Below are experts of layer 10 (counted from 0) of a mixture-of-experts language model. Rows are named router (the router's row for the expert) and show model dimensions 128-255. Each number is 50 + 15 x the weight over its row's rms, rounded and kept within 0 to 99.
Before each expert's rows: a language model's description of what the expert responds to; "gets" lists some tokens that make up at least twice as much of what it gets as of all text. This comes from a sample of Wikipedia text that the model never trained on. Tokens count by the router's weight.

# expert 2
Description: Line breaks, heading markers like == and ===, table separators and list punctuation in section titles, infoboxes and taxonomy lists (Order, Infraorder).
gets: "\n", "==", " =", " ==", "===", " ==="
router:28 46 43 53 36 45 52 44 60 54 37 44 58 36 34 48 27 46 27 50 79 48 49 46 26 70 55 58 70 56 59 59 56 67 41 24 41 53 51 49 45 28 50 38 21 65 46 60 66 16 22 44 71 80 58 29 57 48 52 34 39 21 47 33 46 22 71 53 54 37 39 75 35 42 55 82 36 51 46 57 42 77 59 59 44 66 44 58 64 78 55 46 51 59 41 52 53 21 56 73 32 50 47 72 46 56 19 59 86 52 72 61 66 46 71 58 61 38 65 53 46 41 37 71 58 45 39 29

# expert 32
Description: Possessive apostrophes and words from sports and media listings, such as final, Episode, medalist, Season and Race, with Men's and Women's events.
gets: "'", " Con", "final", "(", " San", "ab"
router:37 26 62 70 43 67 53 58 52 56 71 49 49 56 73 45 43 43 46 52 37 64 39 57 41 64 35 29 41 20 69 44 46 24 57 43 72 42 28 58 59 71 48 37 45 53 66 63 69 45 34 59 55 81 85 40 57 60 75 53 28 56 30 42 44 33 74 66 20 37 57 39 64 63 50 68 46 43 83 50 50 43 74 63 31 16 76 40 49 89 46 36 19 45 52 46 77 66 43 32 71 76 56 50 53 43 66 40 33 41 55 61 34 60 56 62 30 63 54 50 23 29 22 75 48 36 59 44

# expert 20
Description: Prepositions and articles introducing places, such as at, near, along, to and in, plus Headquarters colons, in geographic and transit descriptions.
gets: " in", " at", " the", " to", " of", " on"
router:59 36 34 62 39 28 71 67 48 45 39 54 67 59 43 26 59 35 45 25 60 65 57 64 38 40 66 48 63 59 26 15 42 40 51 41 40 67 35 48 61 69 66 80 55 50 63 56 55 71 48 64 61 40 39 56 34 42 63 40 40 63 39 65 34 67 56 53 49 44 46 24 65 13 59 54 36 44 62 33 44 61 56 37 58 53 36 43 51 29 41 23 51 41 48 43 53 35 46 84 55 45 59 32 41 47 43 64 85 27 35 52 42 91 39 58 82 39 52 22 41 52 66 28 35 54 44 46

# expert 45
Description: Separate space tokens before numbers or words, and digits inside years and dates in lists and tables, such as 2016, 1897.
gets: " ", "0", "9"
router:24 39 60 46 53 46 43 59 50 42 63 51 24 62 40 65 51 64 46 52 51 49 78 42 53 73 35 43 50 50 50 45 38 32 62 52 24 82 71 35 40 43 49 42 65 44 33 54 72 57 52 31 59 37 24 60 43 37 40 46 21 38 51 34 51 62 67 69 63 62 63 34 57 63 35 43 54 61 36 67 42 62 42 42 27 68 30 23 87 54 36 63 51 23 38 58 42 56 55 58 32 32 54 46 64 55 60 40 37 49 53 49 49 51 31 79 72 35 64 25 27 46 12 58 44 63 61 39

# expert 3
Description: The article a or an and quantity words like any, every, approximately, plus prepositions such as of, with, by, mostly in running prose.
gets: " a", " of", " an", " A", " with", " in"
router:43 58 23 48 58 81 50 60 61 27 66 53 64 31 49 38 59 61 64 50 35 32 65 51 60 70 55 53 50 50 24 44 45 30 39 66 63 64 65 56 46 66 22 62 34 36 56 41 41 73 54 34 65 36 53 55 28 65 37 56 39 57 33 52 77 71 32 38 42 63 39 58 55 77 57 63 41 52 58 30 52 24 24 42 54 41 38 36 33 57 52 74 48 33 44 56 43 52 29 28 55 73 46 38 44 47 48 44 36 55 35 48 33 73 67 43 73 58 24 53 28 64 69 22 34 78 46 62

# expert 15
Description: The determiners the, The, its, their, his, her, this after prepositions or verbs, as in received the, of the.
gets: " the", " The", "The", " his", "'", " its"
router:75 61 52 53 62 46 46 58 29 68 50 40 46 59 34 48 74 53 55 32 73 56 47 36 58 51 21 51 53 35 58 27 65 71 56 49 62 26 50 43 59 51 19 56 52 20 56 73 46 43 41 34 53 34 54 54 39 44 61 39 50 35 68 55 27 45 52 38 39 42 70 45 58 20 33 63 50 67 40 46 64 41 40 66 72 33 33 60 27 58 68 75 57 58 61 65 50 14 49 51 39 35 58 59 42 50 57 86 59 64 37 33 51 80 49 61 64 46 65 28 64 42 67 38 39 63 26 59

# expert 54
Description: Closing parentheses and braces after codes or math, and unit symbols after numbers, like m/s, kg, metre, 5-HT_{7}.
gets: ")", "\"", "}", "0", "7", " m"
router:55 73 72 36 74 29 58 65 38 42 40 44 74 45 77 68 62 21 35 39 28 17 50 50 25 46 35 45 34 56 83 60 08 60 47 70 66 73 47 56 50 60 47 31 36 55 50 30 48 87 48 65 60 61 39 28 37 71 60 48 50 23 43 52 45 41 71 53 47 44 42 40 44 64 66 39 62 42 60 19 25 84 66 47 36 71 33 60 25 33 65 31 32 47 44 54 50 37 46 26 55 47 55 40 60 49 50 04 64 40 23 56 57 60 40 41 76 64 49 47 52 49 81 48 44 45 30 49

# expert 30
Description: Subject pronouns, modals and wh-words in quoted speech and reported claims, such as I think, they are, would, could, what.
gets: " to", " he", " that", " they", " it", " who"
router:41 58 39 30 38 54 51 62 61 37 46 67 46 36 61 58 59 62 19 47 52 59 74 64 70 24 73 51 24 65 59 50 47 22 78 79 57 64 53 64 60 59 40 39 62 54 68 59 16 12 63 42 09 37 29 58 38 68 66 61 42 31 58 72 67 67 62 40 20 34 58 72 44 29 70 31 37 54 36 55 65 46 26 59 32 50 21 57 39 51 31 38 56 42 77 73 26 58 50 66 43 52 49 40 66 48 55 45 68 75 67 65 68 49 21 42 44 41 39 47 63 62 56 39 53 70 58 40

# expert 18
Description: Digits inside decimals, coordinates, percentages and years, especially after a decimal point, as in 43.69167°N, 28.9%, 5.3 million.
gets: "0", "5", "3", "1", "2", "4"
router:27 51 53 47 28 50 49 50 54 55 53 36 69 42 33 59 28 63 47 68 66 56 45 71 54 47 51 55 66 59 38 54 50 37 33 40 09 47 33 48 70 63 55 62 61 28 57 71 72 36 48 64 66 51 35 31 41 39 51 28 54 41 83 37 72 66 40 86 51 58 45 47 49 60 56 66 25 17 75 55 57 64 11 57 22 66 66 51 37 05 38 44 47 53 58 70 50 52 84 38 58 62 36 42 56 25 22 62 55 98 19 73 21 64 51 56 42 70 72 60 47 51 51 36 67 78 62 41

# expert 29
Description: Coordinating words joining items or clauses, mostly and, or, but, &, plus sentence-initial pronouns like He and They and However.
gets: " and", ",", " or", " but", " &", " He"
router:78 31 47 54 66 75 46 38 53 39 36 57 63 38 44 63 70 48 40 11 35 66 19 54 67 29 66 53 44 34 31 49 57 41 56 37 43 76 89 66 36 51 53 44 60 70 63 46 32 42 65 74 35 27 47 50 64 50 44 84 63 60 48 57 69 69 82 61 72 77 20 62 39 38 25 52 55 65 29 59 61 55 49 60 46 43 57 49 63 48 49 52 69 64 77 51 54 40 24 61 42 45 37 83 58 35 51 64 53 63 33 57 53 49 39 38 42 41 44 35 71 68 57 30 50 54 65 62

# expert 46
Description: Party names and spaces in election result tables, such as Liberal, Conservative, Republican, Labour, Democratic.
gets: " ", " the", " |", "|", " States", " The"
router:48 47 30 52 48 40 58 60 12 88 25 27 59 63 34 28 64 57 34 20 60 37 70 70 06 34 60 63 52 68 65 66 55 44 61 53 56 29 70 63 43 38 51 77 49 28 31 36 50 73 25 40 45 41 58 56 45 56 38 33 46 69 78 43 31 52 45 49 51 45 68 39 47 89 18 62 54 47 41 44 45 67 56 51 60 45 34 32 39 17 59 53 70 40 32 47 81 38 33 65 22 61 54 48 55 29 71 60 54 54 31 63 27 59 55 54 66 45 69 81 18 60 68 58 31 44 32 69

# expert 60
Description: Word-initial prefixes like dis-, un-, com-, non- and opening quotation marks after verbs, as in disabilities, "worried.
gets: " \"", " dis", " (", " un", " at", " for"
router:43 40 52 39 60 37 56 62 61 76 60 47 38 60 55 79 57 16 62 53 78 38 71 36 57 56 54 42 69 48 54 87 57 63 52 29 80 46 40 49 14 50 39 68 69 37 62 40 56 46 72 28 58 49 81 35 55 81 53 44 46 60 51 72 23 32 75 81 55 68 79 54 60 42 44 54 41 68 38 66 57 38 44 32 25 39 70 54 60 59 63 73 51 72 23 34 48 38 41 37 56 60 47 38 44 08 87 71 36 58 70 61 53 35 57 41 74 64 58 45 46 54 33 36 47 43 52 60

# expert 24
Description: Past participles and verbs like served, became, used, called, plus object pronouns (him, themselves, it) before as or to.
gets: "ed", " as", "ing", " is", " used", " such"
router:60 47 80 73 52 33 29 66 35 63 61 60 33 60 52 23 71 42 61 59 63 53 53 19 54 27 71 35 33 58 51 69 34 52 30 38 37 38 58 67 65 59 55 47 55 53 39 64 63 50 53 41 72 51 65 39 54 58 70 46 61 46 39 57 47 64 62 44 69 51 43 70 42 65 71 21 63 46 46 47 32 36 51 52 62 53 25 43 39 72 32 33 44 49 51 40 47 36 71 51 38 66 28 73 59 49 22 51 35 30 43 39 49 39 61 59 70 49 41 51 62 56 79 78 41 66 61 77

# expert 52
Description: Middle pieces of personal names, often East Asian or Slavic, like ung, ová, ović, plus digits inside table statistics.
gets: " ", "1", "0", "2", "6", "4"
router:45 71 30 68 33 25 50 31 53 48 52 36 57 57 44 53 39 61 50 44 47 33 34 35 58 50 40 54 58 38 64 63 73 43 47 71 68 70 44 24 58 38 70 23 54 70 52 54 53 63 38 66 32 75 37 43 53 55 59 31 29 33 49 59 56 33 20 45 37 48 52 47 52 73 37 45 59 61 43 78 36 42 65 54 47 52 71 56 60 15 43 36 61 47 50 55 33 29 41 77 69 52 54 65 09 40 32 31 61 43 34 66 53 33 73 45 56 45 44 50 63 40 41 58 58 52 63 45

# expert 50
Description: Lone capital letters used as initials, abbreviated genus names, model codes and acronyms, such as S in S6110, C. enganensis and X5.
gets: " S", " C", "S", " I", " W", " P"
router:73 38 58 60 46 62 52 34 62 23 49 50 61 52 47 48 84 70 57 61 48 49 58 55 77 37 55 35 45 46 33 78 46 43 35 51 54 42 50 48 57 59 27 52 22 44 52 52 54 42 61 48 64 29 39 49 50 46 28 67 61 43 43 37 44 38 15 56 48 37 58 35 41 42 90 22 63 38 50 53 79 51 67 58 65 97 21 74 49 52 36 32 34 51 73 39 45 67 39 71 37 44 68 57 48 56 77 37 58 39 53 76 45 54 51 52 54 46 38 62 61 57 43 52 57 23 28 56

# expert 9
Description: Final s and similar endings (as, es, os) closing plurals and names, such as trees, Wins, Warsaw, plus standalone As.
gets: "s", " as", "S", "es", "us", " As"
router:49 52 45 51 21 60 42 44 42 39 85 56 61 39 23 21 54 56 66 44 58 58 56 49 67 62 84 75 32 49 76 37 41 55 63 52 50 50 54 33 31 62 50 56 50 45 45 58 34 27 48 52 68 43 63 47 14 61 67 61 46 31 50 47 32 43 48 52 67 52 74 55 56 66 55 39 43 76 36 18 43 36 36 48 42 48 38 71 25 50 55 62 38 74 45 44 68 55 40 61 59 47 68 57 55 50 24 63 42 60 66 49 62 61 56 57 30 40 04 43 60 57 53 47 47 62 53 83

# expert 1
Description: Words inside wiki section headings and infobox field labels, like Career, Early life, History, Personal, Geography, State, Capacity.
gets: "s", " his", "==", " her", " career", " life"
router:73 58 57 42 37 35 60 63 54 23 53 73 67 30 81 31 19 61 54 73 75 42 52 69 56 57 63 62 40 41 78 65 65 75 60 12 56 44 42 12 36 28 54 39 66 34 22 27 55 43 44 46 50 42 52 71 28 77 51 66 79 66 67 53 77 54 53 67 46 53 48 61 64 49 46 24 61 40 39 46 34 51 66 59 30 45 45 54 38 47 58 55 32 53 45 76 64 56 45 49 50 75 55 49 67 70 35 49 44 61 65 67 46 33 85 67 39 56 64 63 49 46 58 63 43 50 38 40

# expert 40
Description: Spaces before numbers in table cells, section heading marks like == and ====, and table divider rows.
gets: " ", "==", "===", "|", " (", "–"
router:47 55 40 42 42 71 61 56 34 40 63 55 23 64 46 53 36 70 58 61 67 54 47 28 58 60 54 35 60 31 63 39 76 46 64 25 47 38 37 60 51 23 70 55 21 79 39 57 54 62 51 58 52 50 29 33 54 60 51 55 27 67 39 38 44 63 34 56 59 48 75 31 46 81 16 69 83 59 41 16 48 70 49 45 26 33 21 21 74 47 66 49 51 67 33 71 51 52 30 58 35 78 81 46 57 60 12 60 29 63 30 24 44 58 55 72 49 57 45 38 27 46 50 50 58 49 41 37

# expert 38
Description: Month names in dates and place or institution names ending a phrase, such as Tennessee, Empire and Iran, usually before a comma or period.
gets: ",", " August", " June", " October", " September", " July"
router:47 57 35 65 72 30 81 39 40 26 26 56 32 67 52 73 75 52 29 49 52 63 52 53 29 40 40 44 34 38 38 74 08 64 26 50 26 44 68 45 56 36 62 57 60 55 45 63 27 54 43 68 72 46 60 53 34 39 45 54 41 50 48 32 61 54 35 21 54 71 42 54 43 88 48 50 65 67 46 19 38 34 44 71 69 66 79 57 56 57 55 70 57 32 24 45 57 40 56 51 32 66 47 36 45 55 36 32 30 24 65 44 43 37 43 52 41 46 38 39 50 53 43 60 61 74 38 62

# expert 43
Description: First pieces of words split into subwords, often in technical or biology text, like Pa(dua), pa(in), s(keleton), con, co, Bas(in).
gets: "s", "S", " S", " Pa", " con", "pa"
router:58 43 43 51 57 43 48 54 49 47 55 68 40 30 35 60 55 33 50 42 62 53 42 32 56 55 47 54 51 28 47 41 73 45 40 48 65 35 64 37 52 30 37 48 26 29 61 61 51 43 49 45 68 47 72 43 46 52 43 48 60 28 43 45 50 53 57 44 75 26 48 22 79 42 34 48 51 63 47 10 61 25 54 50 23 56 84 56 63 36 60 61 41 49 73 50 83 69 25 70 72 59 64 63 48 36 59 35 59 56 58 50 48 60 52 39 57 62 34 72 49 44 72 48 43 45 64 59

# expert 34
Description: Commas after a noun phrase that open a new clause, and subordinators such as where, when, because, while, although.
gets: ",", " that", " and", "),", " which", "\","
router:71 35 54 23 84 62 61 26 33 21 31 62 41 59 33 78 77 56 42 53 31 25 59 57 45 44 49 39 18 51 58 19 55 42 56 58 45 55 44 25 66 31 59 66 42 61 50 64 55 54 41 40 33 34 40 76 55 52 53 83 64 52 46 37 70 55 28 52 47 53 68 21 36 46 56 59 33 44 43 43 36 16 57 18 66 37 64 76 28 77 50 58 56 49 45 71 46 40 43 50 53 46 53 52 19 61 35 50 53 35 80 26 65 45 45 54 62 33 55 45 62 60 35 48 34 70 34 65

# expert 58
Description: Subject pronouns, surname endings and auxiliaries in biographies, such as he, she, was, had, and would, often opening a sentence.
gets: " was", " he", " He", " to", " and", "-"
router:46 44 50 19 66 47 43 66 36 30 49 68 48 41 65 45 29 69 53 56 24 54 45 42 60 20 41 67 38 13 51 54 74 23 39 69 61 51 87 43 37 37 70 30 62 44 96 50 56 52 34 70 45 46 49 52 64 54 44 34 45 58 46 47 62 54 48 28 47 57 60 65 34 33 28 50 42 20 36 77 55 60 43 70 63 34 67 58 59 58 56 70 72 41 46 48 57 63 43 65 32 53 51 25 40 50 33 51 82 41 54 53 47 55 31 53 43 31 69 43 78 48 51 67 67 55 59 61

# expert 31
Description: Prepositions and linking words following a verb or noun in prose, such as with, of, from, against, during, including.
gets: " of", " by", " with", " for", ",", " to"
router:66 46 60 71 22 40 20 39 47 66 25 60 46 55 59 60 53 53 72 44 22 23 24 62 56 71 77 21 57 33 28 45 68 24 68 80 52 50 56 49 32 46 59 67 40 61 60 43 70 49 47 57 27 37 56 70 51 51 30 61 67 69 55 34 65 62 60 51 58 54 71 55 43 54 46 45 74 69 46 51 39 20 51 37 54 34 32 47 22 65 46 28 40 33 37 39 39 46 40 41 56 49 45 46 18 70 43 68 43 39 63 47 52 38 59 54 52 47 46 42 47 42 49 64 15 44 64 61

# expert 8
Description: Non-initial digits inside dates, scores and table numbers, plus spelled-out counts like four, seven and several, often in sports seasons.
gets: "0", "9", "1", "2", "8", "7"
router:31 33 56 68 12 13 43 44 59 40 64 41 59 46 52 51 47 71 58 81 40 64 69 58 59 46 49 59 41 29 39 58 36 70 48 65 32 32 43 74 69 36 50 72 29 49 50 40 91 34 30 36 31 48 49 56 60 36 66 46 65 52 64 52 69 32 60 86 46 61 48 47 69 47 66 52 19 42 55 45 26 46 42 25 45 57 60 24 09 48 36 70 63 65 60 83 68 61 59 38 50 56 40 66 47 38 55 46 42 54 23 48 43 64 44 40 50 60 40 53 32 47 34 12 54 62 61 36

# expert 55
Description: Pipes opening table rows, list hyphens, colons, semicolons and equals signs in tables, infoboxes and bulleted lists.
gets: " |", "|", "-", ":", ";", ","
router:69 38 59 57 49 49 57 21 68 51 54 39 47 79 48 13 20 42 58 33 64 44 72 63 50 41 50 45 34 62 35 58 72 41 26 66 56 41 35 68 28 48 36 31 50 42 51 54 58 51 20 75 43 56 55 47 59 39 51 29 67 75 51 40 38 49 79 28 60 33 64 38 36 59 67 41 50 32 59 30 67 71 88 55 56 47 46 19 40 38 58 26 40 43 53 45 52 54 57 61 46 35 58 53 31 40 57 69 83 51 50 53 56 55 46 46 46 34 39 52 52 84 58 58 47 73 70 65

# expert 56
Description: The first digits of years after in, a comma or parentheses, such as 1 in 1995, plus era words like born, early, mid and late.
gets: "1", "9", "0", "2", "–", "8"
router:76 28 42 64 80 67 40 65 53 44 63 48 26 44 69 46 57 55 45 34 37 48 34 55 54 72 43 53 44 37 42 30 41 41 69 61 35 78 66 61 70 34 52 44 64 33 54 56 53 36 48 64 49 45 50 56 48 49 71 54 80 33 49 58 42 26 79 58 64 72 53 45 58 31 47 29 55 59 83 69 61 73 46 60 29 61 61 39 49 34 49 47 53 32 49 56 42 46 53 48 65 53 55 55 58 76 22 12 38 61 33 51 56 68 39 42 42 52 65 60 23 44 55 45 58 44 43 39

# expert 10
Description: Leading digits of years, times and statistics in tables and prose, plus spelled-out counts like three, four, seven.
gets: "2", "0", "1", "3", "5", "4"
router:62 58 39 69 34 42 15 26 62 55 79 26 38 31 47 63 52 72 60 40 22 56 69 48 62 54 43 43 59 34 50 41 74 56 49 56 21 46 65 45 65 21 61 66 41 63 71 44 83 23 40 45 22 40 29 59 53 78 80 61 71 38 52 34 34 42 76 30 53 34 60 56 56 15 68 72 34 48 59 50 69 62 26 45 41 45 67 43 32 55 51 81 94 65 56 55 63 51 59 64 34 51 45 45 63 59 46 52 42 15 42 44 56 51 24 54 42 62 43 64 55 56 26 27 90 45 68 42

# expert 6
Description: Sentence-opening pronouns like It, There, He, which, plus table pipes, line breaks, commas and last digits of route numbers.
gets: " |", "\n", ")", " It", ",", " it"
router:48 61 49 15 74 29 43 44 48 62 52 55 57 42 24 62 43 41 44 45 48 42 25 36 51 50 66 63 40 29 51 23 59 44 17 51 50 35 69 58 55 48 35 49 50 40 25 52 57 56 31 60 47 46 63 58 81 53 59 48 40 51 54 64 40 61 46 31 73 43 32 33 56 35 32 38 45 21 32 38 34 59 35 35 53 47 36 84 65 38 58 45 39 79 34 78 50 77 57 55 55 72 22 33 45 42 29 33 47 78 61 67 58 55 47 48 65 39 44 29 33 44 58 41 14 52 38 42

# expert 37
Description: Prepositions like in, on, In, during, under, through that introduce places, dates or situations, plus word-initial "in" pieces.
gets: " in", " of", " on", " In", " for", " to"
router:42 49 61 74 55 62 27 65 42 46 68 71 45 58 63 48 57 50 38 45 59 53 31 74 48 48 70 41 56 66 29 65 44 50 34 54 86 60 56 76 44 78 65 49 44 42 82 39 64 53 53 57 74 42 58 67 68 53 52 46 41 65 65 60 49 55 22 68 31 59 29 34 68 47 26 46 33 61 25 55 17 16 46 44 39 41 64 66 54 56 34 56 39 30 23 31 40 39 48 41 45 44 58 41 66 64 40 59 47 47 34 70 45 60 53 60 49 42 42 52 64 62 43 21 52 20 70 76